Weights of a small mixture-of-experts language model, trained from scratch on English Wikipedia.
Size: 9 layers, width 160, vocabulary 8192, 28.7M parameters.
Experts: 64 experts in each of 5 layers, 2 picks a token.
Training: a variant of Adam for the experts, 882M tokens, 6731 steps.
Below are experts of layer 2 (counted from 0) of a mixture-of-experts language model. Rows are named router (the router's row for the expert), down (a neuron's output weights, with its number) and show model dimensions 0-159. Each number is 128 + 24 x the weight over its row's rms, rounded and kept within 0 to 255. Numbers have three digits each.
Before each expert's rows: a language model's description of what the expert responds to. This comes from a sample of Wikipedia text that the model never trained on.

# expert 33
Line breaks, == and === marks and the first letter of text right after section headings or table row starts.
router:128102138139126187107090120156157126116157095171140116157122131097104121108125143106130131146155117105088128103104135117077106085151140101155144095117088123133151167134174151126171127157123112148125134127142174157076159118131104187142121158141131116115111146168089132122140135087144145136106103154146147122134167129152110131162078112132158139119128150106135182121106137153125102114100163144081143112115127146165139109105089134117161101109116126097135122157161132137095152114091150
down0:135134142153130106139101099124107097143165127135114132148092105117148104109123183134141164137123106168128126090121131133113165166107156139066144149142103113124118134087124148128151145113162150168098167107130134139103119130131109113117101163114142144104073124137129138120150123132099124125110128095108121111088098087172150149137164069157193109099159151141162128139082168116117152123051158151122106110099116106136136149124130105109176094120132142142139115119132133106120147104131143
down1:126107101131116103117126124138089148125132188098122104103166140147091143184145143151134096132111132090086108167153147138109141124133139121145137171123158111128137117127104126111140176143144083096105101134150137128185152157138115110138156129118162130146160132121122131186124102130129132138152133141095131134164128129136102046147137126096111144147132123173148109109098156154115099134143097134194171110110113143132144150146090156140121187128117098132165143100147139160153138127120120
down2:130124122166106159125142107147120097150119046095083105053144125125127152083090151134139142179133123108101159111144117143125143131161115123140121121122147135099118134140115135162180116144135088143168083138118140135131095137109116128132105080136108152096111142119109117139144115095180115094140149139185119098123096117093100168105114077135149146154109088143131131130149163099132159129129129154152107154132133108125139144069122106142114122132155108111108142130158132155125128141105107
down3:105125105146125162153092125133116115161107139105116209109130097136126097115064126117141133153148108118117137129144149116145143113145049085099139109106076124136137139136150130148147100133121148127170117153115094114152136103102135133150159136120125071171121138122132119108168107096175107103159134126121108167123137094122160113133161111096129156151115103155153120199131144158141104153114097127101187137123137155132106115125130155155120096130140113127128126162155111118130151123155114
down4:133186152125125135127092132140114144148104081125115154129139105124104117086139137123138137154127147158166102084156061124128135121144114123146082142160105107083106146161140133132146089140085107162123123082126157160115105130172129150121078109071104124138107128128119102170162118136113147091147137137095149147131153140116147136099119132149145170098142107069155147114159093126096120122150135109157110146162129090101126097117125101129166117113082168124140130113104132142138150116124105
down5:141100114144078102123057141104127135159173125113141130113130158135112112142165111125121133155140144133134135131160128100177171149110134121117132095164150104126132138080114095110126132105081076144124124101176114162123128082085127115132150109130161107109184142171125121129081124116095115117134092109150139153114104151136131103108156122072127092102164146122121121138128132108117098136101139134115116133117139132170164151154104109122150127114133118120093158159114072114091120089126095

# expert 10
Single digits inside dates, scores and table cells, such as 202|6 or 6–0, plus diacritics and syllables in non-Latin scripts.
router:120141100131137119128093132124127102148136143109096068145116091138123194121139117145109128224169111100134145126070110129148125140162105148117131154107121106117129132108130157190100117130120144115158166102135147138141105120127181106110030167143121188146096147120118150141101127127112150131117145156161142138102134134167134116150129135138123150117130143131143118108135098107121152125121135174127111110135116137158107105116111159115140100156127137147134104147140108101114147114165128
down0:148153133161138107139093160157141174152136147144109138157183133125121178155134126135176145113145095120104119159137138137126144123141090208116115143107127126128173177114103141103081142121097150127113092114127120131155135094147127132132120123108126117143127138111117150118157143140127151149145155113113118132135105119125118123128102121150141087102110148095155108133113156128126106162130119106082111129139087104139106112069126106155059126151132197118102147163133124138119194088137138
down1:137148116114141124140132162146117166101139157180101106134107142153109147172154106136094143117136146083119150138117145132137126146102171111137111083142113112124138101129093130142122087152155134131135113133159124220128142123129148125103164114155120117139108097144119113168141099125102106169119138117142121167149162149136083153144065132108164116148135143107135145134139114107099096129101151168165123151133059123149137154115165139112120103149116156118141150176142127154117118146176157
down2:110129126159118138140132137154152115148130130107112145125121150132147134114131114151118102176146084183097106173124138149131126148155102096125106193150105165094111128102134096142149150092125151121109087167127115113189070111120087164135131075129166073148117097123141147126097160104169132113121119109140139097153115122105124130127114104123163092116134114133147131174112153101114149142109130097108095159169110102112122141139160100150146136121129150114112128149130191112143148148133160
down3:072127108124098150131101146134163121119128120157134134119092164113107083107133120126130129105128100131096132143170151152137123163130169149138072119113155141137117156152130146150077146118111141075109130118149115129109107137135120109156120104127069152180102167136129084148144138143156074128145152115100165112161132122137123125134102135154148128159071110146110161127126163177164125111103154126148106126099091119112130127115142135119110117142120170096113120071163104094087115138126092
down4:129138153094130089119096146120142166102144134106089142142128149121166171141097124091177161117142129134129109142118120145168134139129177127114139134112028076139159134180134099123102120137151138129112071106136101132110102131121144080094129142135120144109124125087120117107091142123165160146118127123138123137144117134121137116147130138125130103085107163145149118150107136123120132117152132088124153126143167154137150175155103148135126163094154117125163164137177110108105101093104101
down5:127143118125122109140130126116144144091133174109131079156126119126146156149131141101112104088139125160134122154136157136117137152129130102108152128115113176156119142129121127118142135157169111116125073163145172182155140135172159100133110160181141124071131087125117126111102126175104141180139147142137170155161160102148113132116168140164130139123067121143175098111140159135113147138153136118172111093117146139126155135120111110111149116120088149108125169148148083118119081135113140

# expert 42
Middle syllables in names and words after a capital start, such as Ch-ave-z, Ch-ate-au, Am-ate-urs, Kit-ano, acknow-led-ged.
router:125116145141098122142105144169148161118122122135105160125126088115148098138105091135103107073122133157108099162151117085122126139124120124090156126096137121132139104152152091140140122130127140119087176115150105176139101102134147147122102091107126127145130104131164088098144101142134135129152161148095140152132128125106124138098123143161100152184117111124139084104108151110172144108133089140153096090095148123173146157117092094106166127111102145156143086146151165130187119104120165
down0:138129130137151167109128098127155128120163166120087109053125142151128082124121135165110201083088130134103101130108121169177135156084158184140122157130128116130128112102135167153183114083145110139160097145140106096127132124169131127131146124143094136127104132144146128123130148120139103123111084136110146109111116179138158165168172134129143111144130163126143139109150115135143115125108100120135141153114096133098130137121125143163149133132121157133153108105156070104150144116138119
down1:139058106164146089105145130099148134123118134129127118116098121150099157114112109116081185108101134104126109112156079121135104138084136158111169135104196180096183117104113107123153116107102133150140154136104138074158156142084140126125129129102107114130144130096115132144145087163130128117125143137142120145159074113153116114152129108108129121134109116166136133120153146118146138077133105083099142155149139140115127112066155155107111108139139164132146124153118106129121112129101145
down2:104148135110074114126149125146186111115157088160139094154134157091149108138121143144127131148118142140101107142103126129151116146165167147165134133153093153108104137163115129164110127163182101145109116099122145105145073069146171174189117119119115133116147109114134137112136150141106139180111088113143130133090160134114126100108132143142088156140152143128104133106173094152117142149119112130167163119121116098134129152101138126167149138130083111100107166134106121117139121123140093
down3:141164140117127061138103158131132113103131146129076116135094130145104129116172148160096129126090146117115109104120119142134129152118148151125160095137128141101141135098115153167134147131145127136158071151097132113152078187134152123129139139105165138127093133170161139096141106164165139127135158157102132123110167135119146131142135086126122084124101135093188109151148147173145118167133112117146144152132157124084119097109105124117121075081129156145105132133165112131116115095098142
down4:142129083150132100146129114107101100079133160105125123127167135124116127141110117111135118148134153113124159163112152102145138161177100124154121127133061065106170076118133137130129114109151101130136123129163096158147134114120135141130103133063136128131124102199094131154147159130095096140119126129103135125123080128151141091154161113090148127128181141121146112157104090118129144119115117107110097108136142157156140143140151120109133111077093133128099132131144156112073144149143091
down5:147166140117115112140086078160124121124126118097168112119150084135132182177121158110153111154139164075109127129139129126128143146164137153132174185138109132141122118153126150141116133135137088126126150129104117091136118141153113154175096101151154138117134158152176154159114143106146160098141115072167106170150115122156119126159128130101106138157100114103154119152125161098097128085128123132116128179129152118149143116099097133120159151147126105157170146131142100108112090098136143

# expert 23
Middle and ending pieces of split words, mostly after short stems, like he-el, she-l-ter, grand-son, Wind-el-band, plus a few short adverbs like far.
router:162166116098130160104142142111127116149132168134116147161139144128131127138140129103129130111091139110118078143123159119167112154146138134113157156142159103122140165146077129117115146109115151085116117108108156127123129134127115110143158139142115104149177118146152115145092121130119131105151098164095137113160152096103060093134150143114139156158137097144089120119112128162154109123094138136104118140138136123148185149187194076169143157140122122151101126130081155104126109152087150
down0:156139113099125130154182145144111138167124159110125097115144129138145122115154137139131150160091127163126099167101115145174082153092090133161135134123146127131094156107145116151123138103126100125162103148135158127106109167088107108174138169155113128112135099149164107098160100118191163114155104132148138165134107150123083121151118105094119094087140149155139084083136139126139131135082139095123124129164122089134093106099095105132142144105110120101162131114128156128128093108147138
down1:124129147072158160102119107137132103111099116166125133135091163119108161146137122133143127114122114082100111110133112110124129119067098124137159115173120099098131111140147163130167100116190150118146089100129126122153133137115122147135138067112115120128053156131087155135135155174127144124152116130109128107177138122121086138137116077148133135120157142147162160114150101087129135116152128091168108137126108118110139076129086143104147118102131124124151172131165110115125145115130093
down2:114126149115133136153097113115117178110111076114089134109154124136088153100152101067130111103133108144168169099126108128081101080104115117126118140136126163103129137138174103100126129142147122149123147132143112132126152174132116132136122130162108150135133106141128222159148130174157113167125152139135130152120112124141192126087117119146107127112137122119099168132103143131151087113122091159146119168136140140108100139158107106138129126115173153114133091150126126134084116099136160
down3:124138143147149148157120137115135158171147146130096124143117126124199112106134097131152109136119120131144126107175119112149130117090097127111147141149193149103100102142126121123112127106131130103145134119145139130126149124136122108103147119114154112146141148125152179127107136145107165112133136130145099102159147105163135138135071154120172189165124161152129148124172150164110125104134086134086036186154110117098128095102109172159156132135141128136129148093132115114124134159119105
down4:149150151143127108169116088115062122118156137158152126176080151102151134187085101132126101145115117131086133124104097110145118135127177096142155112130164105175111124124174130093137112122145129102148132135095132143132147104115130154130157116130125129183130148138139146107109156149100109132139163142122151127130074106146106145112128112121147102139143057099148148116134162131146125147158107161132115079170134142153140120112113144112132152115120100103123193117136146080115145140146140
down5:151127130163130139141137121151097117111152097136154130131149171084165137146126120164175118162124151147120125141096146141124113136158139125148173143100075113151088092144086152145137108129144136176116134176150137149094141132120131143145133077088157165131135195130089134139119143121105113111111098123115144114144105150139114118083121107149152132123115112105128136140083097137166158120134109085128126088126120172119108109136123118156118174154101174114137072116121120104143170155159148

# expert 53
Hyphens inside chemical IUPAC names, dashes in asteroid tables, and units or street words after numbers: km, mi, ha, Street, Avenue.
router:117176140162125119129114129126147118107129140099102118095096089090110136117126130127140135140106095142116114120174116133151120135130082138162086173132131141107123112124160165135116101161159139117153162098136127148136147107121132107161111123160099160138101148146073137153109128092108125138127153186109099100091102142142141136114155089165110184074106165139154120119127119174113098134109150162122149153137143153135071091107123179105110092146104144111121096136159147165124134126123122
down0:130155133125136119100135107126093105098133130066130124129116119138156177160148082145140135121120181099114177136096125109144114135141107091130133140145070124103133133136119089107119134081151126118120099141122134185177111116207114133102139130118115148142158122112113094119142065131105130147147114103139165152146119121111147123144137142173130083121148128119112134073106116088113144141108142146079129088138105113142164114166143141153158089146107108133114128117118098117138090120152123
down1:084141133097144140095142144114153184093091142139112146113135156109111176105162098103151143078164151139128146126155143137097129104131087126118114092131122125083166164120171083124132186100132143148149135125146116151125137123094141144160150110123140140120086156136126097095127110142134150086122121115128108067099169102117136143125151143116079099099131127128124127129124114117111110160088126112137145165132154117178139098131103132173141113081118142127127161105084150152130127118154105
down2:091125106110132125102106145139114110121146126120097188126163134105141106128117106101095172071177100120113093121140100149154154142189119167112103148116125130114134100169091124072126170123109131127119100140143111148111126127163173136114121152108119137099146136124157159125107107114146160145152202148130099139176156132160108131140133112141106102159117159155143090132138119115166092147122103121148113154116114158134173105147151102106146147115165086123124122135100116140133148127096143
down3:145105130103132103125161132101140129143184159117125124116113147146129163156115111126147163115169130112096120148061061115138152153131103118101126126108123134119159149127134152181103098134111129141143115084125194067182077134095094133133129150147163082113116185127129086125123077132102109151126134149119128087101122116137111167140135077128144091132145108133145114122168132108117140125120117137119124133084127124135148140136120133130134110151157115142137160140092121122123159099122099
down4:113146119106172149161173134139143139129165136143122104131116092154096118189134116135132110137080146144149134155108126144103171132096137102134143127134115138091182119126119123155100133143093150135122132123082126111146158117170095077143119162156148088111124108182112144167131120113168158142126174107138137119127116109122121141095148106109156139101102128110096146120122149127108097138130118135098116128142172155166149116133128183177152119120103116089069174155152118130128095105147132
down5:161118127147098126153156141160124175115084147140150194133098152178158118088096158124097168121136119123134148131126082109119132185124147117109141098111135129134143157149118121140107115098128160158119132125066115104145187137103154108162149125169157094121097138113127153141101170127158134148141134166118144176145164087090123125112166124119113147114147182113135129158130098118141128149135108155117173123094132147153123106135125120126122115108132122137124130140170104147155164127089129

# expert 48
Digits inside years, especially the 9 after 1 in 19xx dates like In 1932, 1990s; also verb stems like publ-isher, rele-asing.
router:150118097150130110123118087123135099151112155095116083151137105148145108074122113147122126153174096098172140117059107104124127151141101139111115139094155118130138139148153131112106096111111146125168153127124162119139083111134150115084077152138124146160113127092128128139088100128117152145116165141145138138125109126156108102195141157139122111131145150137128181123121101135086144148117117152115145099163133125134142099134088166092131115123089149154147117140153140107104180092151167
down0:146135144061103164099116150137096114111115124122164138125155142119119165120103109165149118175143152112125100118158140120130144131167118143116119134136124126153110128086143093151144150154150121146093154134156171128178124126116112125142133114142067078157129159105145123148122085122123097161117113099118137151133154088118131126071108091140141092123150119173128117077135153088098170096098137119124121144154142110125111083118121113183141120090148129166099091144106137137143154102135132
down1:126080156151131117112127104145137102096160122100126063112147171155161102156137162122144151140129129173115128120139127099136096134127122097120129126100078159094147168148145111135152116114136101158145112152105118106053162149151108175098114066112164096184142116124136130155103142172156146150137119116118113147139106121134091118150108134086102126146101151136139135143119104115158143110086113145109138092113146153157109125168100113120172141143094109152132104141146120129123141122102138
down2:109105114130102130098077121152128133136172140114136100086116166162139138100103144082102164100169102079125113136123122105143150115145133083124104110119155174163144122129139113120132117118135106103127143105123131118147149082135131133073138107142097145165121087141141136165137161111080114154126114133114175134151077155141138105151152153101119094167124113106100125116159099092155079095156147140160175129145179112139131147144146128142136114165147101108116106136112120127123121156087120
down3:140137110100144115156154193092126115152134078123134119111136113126140151158120111149110143101149161092121101157134125132095179134141161122109149147137135139142108077103127111120139125147116130119161117138133148138124150115133106073136111114150097135114123159112114156113145138099099093127073113140147132104124160114116131144127145136092165172099130105114151160144147095136097114150145117117151149110147171161117126103075111163109142149093137207154136112166170123084098161142157153
down4:131132131146136115115079133118118136110118126098102040132120103139158104092160086133126142121114111125150117148135127136173131170136114157130094098135149133098149158152139120102146117085144102128157107101146103108122153125167149166103162105090141114144112096138124101143123153109111125120144152159135108158153184118145104106150137096127099144073137181153111099124121113142136145158124133170108145128122091148138139180132176077124111103129142166114127132144110112158156096127173124
down5:146135160122145123130134120133105120166096119153123101137151173093140143139113138084190142111106123129105138091082096145140126127131079130125138183195153136138127145119137139177129133162128175118095136136127095130158142150152082146149196180177111120108169089115111144142135106100121144117105099125133125140090088131101150155138167139124130097135135094103142116140158114093147112128102084111111146139147115133110119078111113117162126128135132109105129115132113106126118130115162159

# expert 38
Second digit of years after a leading 2, as in 2000 or 2017, common in infobox Founded and Release date fields of film and company articles.
router:140132097201134090123111114101120135126108086116101106169162118111104139114179120155147104124143109154123180154145090128087109106148103184136106135120137105154148162102142155128146141117103152157178154129122164142130166140152111118170134150120121100152128153095124148131094140109126143101112131149125105129089156136133127157148125140112084119135108136097144169115121108125118184147133125155103144105149115136153108122136140174078156177073124146106104119120164124126102112105125128
down0:167129137124156137120179122122152128140126126115150076087141143147161117072126135088125136121114088072150106151125143091139140130111157127152132159156139131126125131138140177120135110093099117103124125115128159092100147154114083116102101128119110130116148136123094068152083133134082162127132105155163150157125123136176108185118112072079142098116141123143100139158126128123133102163127118116127122113108171089133133066114101129113115124135092108125149120119167131126125125168132150
down1:136120116148174161117126124093113133161137154169121110177127139142131112108120162129150152112104150085123119146151148130118122119118120114127117113157082165132125124159104115086124123152135127155120172165106099147205132146141136128097134153162108114103116118130129122129183114118104111050106159127156158141178100134113127136120076095125051147132118103126152110157127145110088114096099124137132125119147100121114132163158132119158126108100083136108151153146152131149143109121099131
down2:150135137098152155148153099139125135118159115166127127145121121121104135077135153120161147109098133161178086127111131145076165172122196153164111164128119123121185116152144142116111139115162094108115119118138130099158158131142126110147107132109137130102145162171101114096135127134116095145106152149107123123130117125125104149134138150176119151160126111079102081109142113119113118161115184140110068165131136115111133112107178112111150158136146140139129138157075149145147123095127149
down3:118130167121107132096079139181109120100120105143139091110159114125150106106134156177101127141105089177070124142200090126127123119175146151141136118138105106130103100169140136104144138103101145147161117075156135084108119105126185121149095167138121108130098116146150119151141119119161129131146122112109100140101133129151049116156107149092133107129143138142111105135157081161152135124100132155123132147136129152108125126166131134126146116164136135107129101105132136139145116120114096
down4:099145141109143120145151129144127121187090136112141150135137154152152160129130153163102140148143151091175097123142148109133108135147098082113117129148188089139106129137153168149128106117150124146159104152088124126133192082116145079113155127083084156085136085109124072145115119091105148090114123097131114140144129119108119126128169127126141146142108147111094109080136105140123086103154106135118149117159112134143149100144144132153116149097115122129150145081122138107093117154108140
down5:131117119076128107120139165119146118083144069105152161119118118136146149101134140123119137154185115101089118117148099151139114170128099146090152129094131134081130124092141139154108145135136126127131115115126131119141144120117073095125115163145145085142152132178112149161112153107143079106139197153117107142144087116102132137124122156139149160123160153195147084139114133120141153149142143119130141168113105136135102106114118119155133089091082114146116122110110099136128143158087099

# expert 32
Kin and title words in biographies and peerage text, such as son, daughter, Bishop, regnal numerals like II, plus birth-date digits.
router:157084171119100141110135124157133115150151170130120136154122094115131105113150108156117127118153130089124169167149126114106166137154092127154129108166139171077072136116135105081130094104117125144132090125099144121141110127137121116122199151121104110169098115130131106093179146095110125126114121111123135092151122138127111093123139085168147125132110140114101158145095119131115152131156128151144118102139127142144100152147141082129171073157136131145113090151160175143105157141154130
down0:120155125102094110119125152111139110121112143117124154112115138129116174150108175118078144170173151168161179133127133176176135105115161141098190143128141115137141136109101148122111131157120115137098127147141147168143119116119159115126106133108132129115155148140118162155064121155092125112115137121117139197096124079155180135175137151122144118160107108134125112135111090131104090177152152130119132117126133103145128157110142148122133172079126131143148121130162132108167139103132121
down1:113157108131144122108095155117126116122115153161123145145091168103125095118091145114109075111150113115142118116153131131103147146131109175136127159123130077115184102143088152155145154113122185137137133142113111152167085166099102087164171118139095129133148147141138145127103129099146143106136089143104123069155112161078124141119121184167116125137135129144100128090137120146134107102159114181154105170116125145112113138140156117114120108126115140142160130133135166127161179126143145
down2:147090143139161102126082174120157105123209120151152094149114126147133103117092184132175086126134122154131138133157155126100114137089115100171154091157114155166135162121152138133115129108109126132129157118124140111107143163097123107106159085129144142127103148110143116090138119093129104125148132127154148128106102143090141115139114152063112116125109091131135131112146146104139118114140130140155165117131131125137145150178093119129121181116103106119076146132130116080164132131123170
down3:158138106131151100136107156117140133148083112164094112101128129135165134120162143111135102106089152125117150124121119123133151163143112114141162128138122119096121132095116106109148159072120129102156097155139086159120083095112127119172167129112118121131130130109155137126170100160134120135125097123121101113148156153089147134107089136118143102130118131180067159107122134153130115135085153139175127110112075090173120139156118115138127110095121126214147106129120134141101138176148130
down4:137147128120126153170133142124186202110102118095074128126129128127101139136170132126158123137140148137119159125115129153111144138126146117112103138120176197140135159156125116101107146128167150106124131111142112155102139075141104147162125147099134147150090130167132105125124157119119115139145112113099123106128159122127109142121105155134128090135102093151091169063113158111166108095120075129149121069129086126149106127150149113122129102106142106134115147141130179111136148147140089
down5:141147135099107113103116137103123128117096087127126126085101139132067103038178155165090127157113116126153151128127141123133114101109141105136120092130106106098131139131117165147092137097123167082097136086157131113130108124159161136153109127110122116112144192119111131147163139132117077176153107123133142127115125127136170147165096138133140146150098106119132133102124083113131110143139118151121204109146131115150115141148163087104100129145103126133120111116116110105157150132133113

# expert 30
Pieces inside Arabic and African names and nationality codes, like El Al-ame-in, al-Sharaa, Cong-o, (HUN), plus Labour, Party, Supreme.
router:124138106098102099094092093160154153111121146151148144110130073092123072137121077150122130101122089134125154133109143124131135158110165123107139131136129122145131102148122111135153128113098088148117101158152092149122107179113093122195131137112117137119140085111133105100122109125142135150121145099111179164161087114159134142122140125136172143164134132123155107123095091134150134140093104133154149133150128128175141106092096150152169106183133175109100125134114145134167133126104155
down0:133159094132132096138190143123086109148143095123101153142104135127151151148126142133117157122118124123124141124160146152159151104129140176124110121124166154140158108133149129139127095161143093116108143176099144106160111139155159143151175157123155136119127101147191135107119103128126107125092104134137135098070114153152147165135171128121095131122139153139136137118104138122131132187120115151106134129126204088139135146124124133112096144098094120134159093118112172139096157071097148
down1:108130130114161114114122172141104121159137129124150081104115118070115095182088089131118175132108153100123135159157104149103119132134149126095143119133138161096112092121136128137123088169108104128124113132132098130154130113127125119155113156105120124189137113138151103074124116105141123149134118128156141131099133143132160083115101162149138143143070139166116131175154162118146095154153151156086142112162142154107163144150151067144106101092113136116127110143112131113150168106095128
down2:108149109127101134146121113156192125109161100164137162158146068116174129153137155121128115156137154107134124138157138157113107133107155119115117119130155137127159141139162107161132156131097123127128152117133147126110156115129114101131101128145132144114086108094105129136154133109126171189107179125134108144107153128108140110131198161092113155135116113143155162104157130173144116162103127107141163164071149143124167183122129126095128144137162096150160155132123096127111166149125119
down3:108125107108112094130141155103171120113154184108131096108134115132144125106177141167128147100131136165154133141102125143130124159143143178126127106141100143112117171148142175128123133105098141139133131113139111131174118141183127169089120151119137074106129115163152151159154089163132131116147078145130107106088089121097128149148132139132107154131128116111149144141115076117119135166173151129130136151097106097105154126135139128107074105107152141170135127174151103114158171131122090
down4:146147150095124149162134146146119117140124062119154151107144079101144182107088163134120098164133137118101134132126119125149159138146137137133105155116103105126104138106119109111145087133137143076131148143145118115106130081093116120155116113113165149128174111136122100157134149155112088131142152124159119146137125110109154166123163186091102127097127109108125167152047115153109155143142132120105105089103136118152149130137098124117121171104101082125121104142073124103111140115110122
down5:137166131129146125113179084112140154165135103125093150108143105142139138122152104104114160107128105159146146119149087137152143127114093126112181123114123141075111090084130137140116121133117142091127135134095116115133152142121143163087115151147140117119120116141120121120123091188092125094116118148100101146138145119189163107130119101165110133138160144110117117116132153089109096143142101111087157149154110151152132141104157123122104128074131161124134094119114139206076112171113122

# expert 27
Field names and colons in infobox lists: Coordinates, Born, Genus, Phylum, Class, Conservation status, and the line breaks between fields.
router:133138128137139133119146174155177159148144144108161138112126114115101114152117126126145127126137129108094136127149137115116079100157087131142115089097146150126129123092117115096153112157120090154145150110108146109106185139116081096126126145180143146119131168113136122153120170134125113137104123098076121076134120127137112177095143130131074109118089122130182139146146178132138113160136132138155136156119172099106087108071138151084161101125141109108092147101139115137126144154124101
down0:127095128121127135096118114112090135119114144103139169108144092104127128168119126148152161130082114093092122135120111136123136134073178094141186099122126152129136111123141100107158118149116092130149126128116133124142134094121148095138169121170134068114169159141154117139128108154153140123134131135126164147134129113072120125122102139127105163110175106141117139112073068113094128108152096117163107099073095121131134105134146189150123092112108130119127163103132159111137096105125122
down1:132111109118096163133108116182125103124116090130085058107101122133109111093110158184111117111140138141107131148111143130119113148164161145114124098158191125129103172125131146127127089056120167121145130073137097117172104101111140152139126133120129113088156149134115093137137101105095145114143144105091123107096121129151140141189084113119077130124155120131149117090132106125109146115105113102134127148171111125105134160118157128166161129137160143133156126123136122122152139120111133
down2:144108144106125100112166111096121126172109111141125120109108134144127181137125116168088108104132120083132114134098142136112110129111125127112101112129160114116102148108155136129114122095150160086124143134145151141133149140104106077148131108171141092153171166090107150107169157168111135130164115091170085088159124170104140181132113129134106143091117136117126147135169145085151113129118127142185108125178132141147157131162151115116125128130081151136143182107161147137140121119102112
down3:104147149157125154110169091117134139116080158073121130175114150145130124129108106170082096085158113103108117151171143142142125125132136175095140106113127158156137151162162143109122109100132167120131094161143099106130139166171162095101136108148123118118145131118125114137178144125137133148115171108113158102144117119130070128105108105120137120108085115102133104114084105163148133156139127140122091140138167101082162122127117106120135165099116109125120101161149135141135088162112104
down4:128134130108131140150082148135103152106145174071091134150114151146104143102124127127099140101158078088120100134169075160172138085111126133087144119146169114115104140117136152122114099122117105069138147131115119133162123133159136111111132149150098094093158106111132134092094111103082142167129153110170113156168117121097126131123081099168129128157144151164128130123112113103155124111146108159138129158145143162139150119101160130090128125123096169130099118119150124117100085126134144
down5:109148129067112148128116155138125129130119125106133134120148163098099097150119150154150111124143164089165099137166123098117142131104139129103138113166200112138173115117117118127115146132140096122113133135151094153135131148188136117135127126164111112140150145155139111087105078077160126141126096158153175124075163120073124133119087103163081129129139093142134115121133118146124132178111135135141106148141114132138145136150118094187156124133142127115083114153110136146117177119096134

# expert 40
Verbs and nouns of team or work careers, such as played, served, team, football, plus mid-word pieces like ast in boast or drastic.
router:148137150147112145172147160120103107094126130145104159101115173140104176135103158140127164093118130143156079139166112170166146122122164139133173139150149140116120075099113104095117154115157140111134089130145113077134100130156109145104136124112150131097140097154121148132117102106138123115150119165135132161103093129136137104141115121092148160122124163158115128157149145122113108102148167077134122181095134124100151175175158112142098146114151109146158134119070128116128112137104111
down0:107162153106171178132131142113141053165143130131133131145119143147122133093130159127123129070077124105128102150086150155120144162108120179136077141135134154159124116119140103092149125160118096102119137134105114114138117123166148138136079120131124106148123101150140094116145149145133090177111086135115140131099118139092139115165107139108129112147124158135131137179119150176145125184154132161130122151095131095092149124107120102089138112126108151132117100140120122128070136145165130
down1:129124173148154150125138110115142095137167104129143100132098163094153130169136132128122160168137169113131150090144127125125113148122119098081150145120131103144103093170151119102130118114114106123096123089119116092127130114155100110158110123137119121107136164158151089088080178108139120113088110143065153092111128105101085137096106147142119132124144132136143157197119125142170169155111132104097165131123164178121148130142135131116127162166132111132125129107107148123103169152105130
down2:138117141162165147141139177123117126095135126120139132105122131160138149131134109095089145134099179105109071061126124151141124117102089152174126161110115106143117140139154122133160133122144152132145150169142149101113121198147078087169118139145076123132146112160175120117126146120117146142146138109126119135112096154098110121104169166104129150148141150178100129126123145111112084098107097135103117081124118131141138168096129150143104117141130114146108146150084138145126143098113163
down3:104122136116203176107136140083115152133117112118147144119105118096145093153125102111131115120089094107146157142109160104132072123080124140161142129136140109122098163127152144170167131135130116104129116098136092128143103160121138143175115139112082113147103157158125163104133134158121139153119087092116095112106189107103151084171146137187137101119123091153141157132129117100083150145144095133159126113137144138113120099147122151149110152103113125115116107124115152105108105160132128
down4:088121125110137107167121145130152126144143120113112104086105117118107173116118136195160107159153118166144107131095122113156091152152133111114137105132135119145087111114145143124201136118148139116144130125158127134104127141120156104140143122170158153137093118177140129176109133144115165129087134109125158119126151199134200115157106189124138104146152159106129153149133116124127133124112140097169127164125142115110129162118104116151152135162099155087151157128138097131148113109113111
down5:112184159137118144143176123119110129145150121160139189112106136122117115155160119143148144139127102130098071132142156200138117134108153121127169134189204136138151135134115158130110150120092149112174099135167143126146132152137157122120102125093116104157132133113162119122114135090148111129132128120127129125108131149113158173160165120122107124150096109145151095154151136180168123146090151135085124140111128106116137135126163121128106128109139168163120127097113130120127132113064141

# expert 19
Digits and letters inside LaTeX math such as matrix entries and subscripts, plus the, it and odd word starts in technical prose.
router:128156132117128112147093131139178133145136141104110083135106095130107146100080137138129133164158135098135131125121121135121102122158112156124151155137117151141121108120177156146082096133130164130158142124152130123120107113094156121109091143122115164142111156107116171117100142147149148123177167115165175116131115114162127112132137093145108170137151164117108128093104075166097094139101144159152149133147135128148106087084113148162112089151127151104154160155161099102138119166167171
down0:114118184097134106169155116113142103177161133159110104141137127100144184107100149128116139158150151136145130110102136083103119098105119136133151136144144151150095147108131112160164144101150112095101123167145141127114108140133136118147157178174126109135152086127112133128127109163118170113133110146129162142104130158129178132166135105115095151157152120090091111194144103077151121136120091128136083139131152099113099092121134132100122139136114127116103132108176154111129131148121178
down1:129143108172101164107143143126136099118126119110118137144113099147125134199105113154111154136167140123170135093143130124156144151117111123135117166147130150107099154118108096103142138122173097153109107108124121184112125131160104141138091116054081146126153126149175083136132102107109107153144173131118162150167128161097155127147126126100156099115095144141117101145133137142105141094136107100127147084132139148104145145138152115077135158187138109129116076141131129101108112124108124
down2:115128148129101111125124099113141105116130098134122141153126109088173077173121130114140123118116112109133101136100126125160139153095160099163175170089164119168136131102116097165149154142134128081118215133139141160128135143125108132137120129152114125098179122128147133123140143112166145177145141128107158125081155154149136109123139128181140128136133139073124144190097138127121117152106176152160133108143128158132141138136110113123117122129148135135108132070109111077129157110146141
down3:160130092128138106137172140110126162118141139135100103154132128131114173122165109158136106132103145076130127120114129118133137141112106138111141128128188178094120125191093200141127127112130105128147090168132112135151126126083108132114133115147132099151102099146128135122125110138145174115118140097167133100134143121138099131146165121164185147160155183138096077139107107109120101102124115151105100137144134155124130168082129146128153153124124108106108147192148113117161133120105121
down4:161157110137133132151146081084123112095125159091104136100161111128165070082134119111131125104125093121111130123139163108163123126110128177088145084132130181092155121134105153180131120143127162119108059124100137113172122118129110120139129142129111144116127090153132127144136114110168103120141117081114163166094122131122136118106173105100144136132117146100127091113131130131161120165134113097089099120132125126153114084132121135135080147169153120129103135155127095167147106123164122
down5:142149090153124113130110123103105164132136115143102119155126116116115102098135141149117156154111151153137149059128134083104077080139087120136143123071093173137110143156149169155119133147101109091165125140096152125116184120147083165114120139085106143109109126134111132151121124104102091101110147105128129113116162151147154121124110150135149115102146163103142112166115130151112134105142132095135119107106116110161157136163139136144090151117135101150164104155161086158150101106085138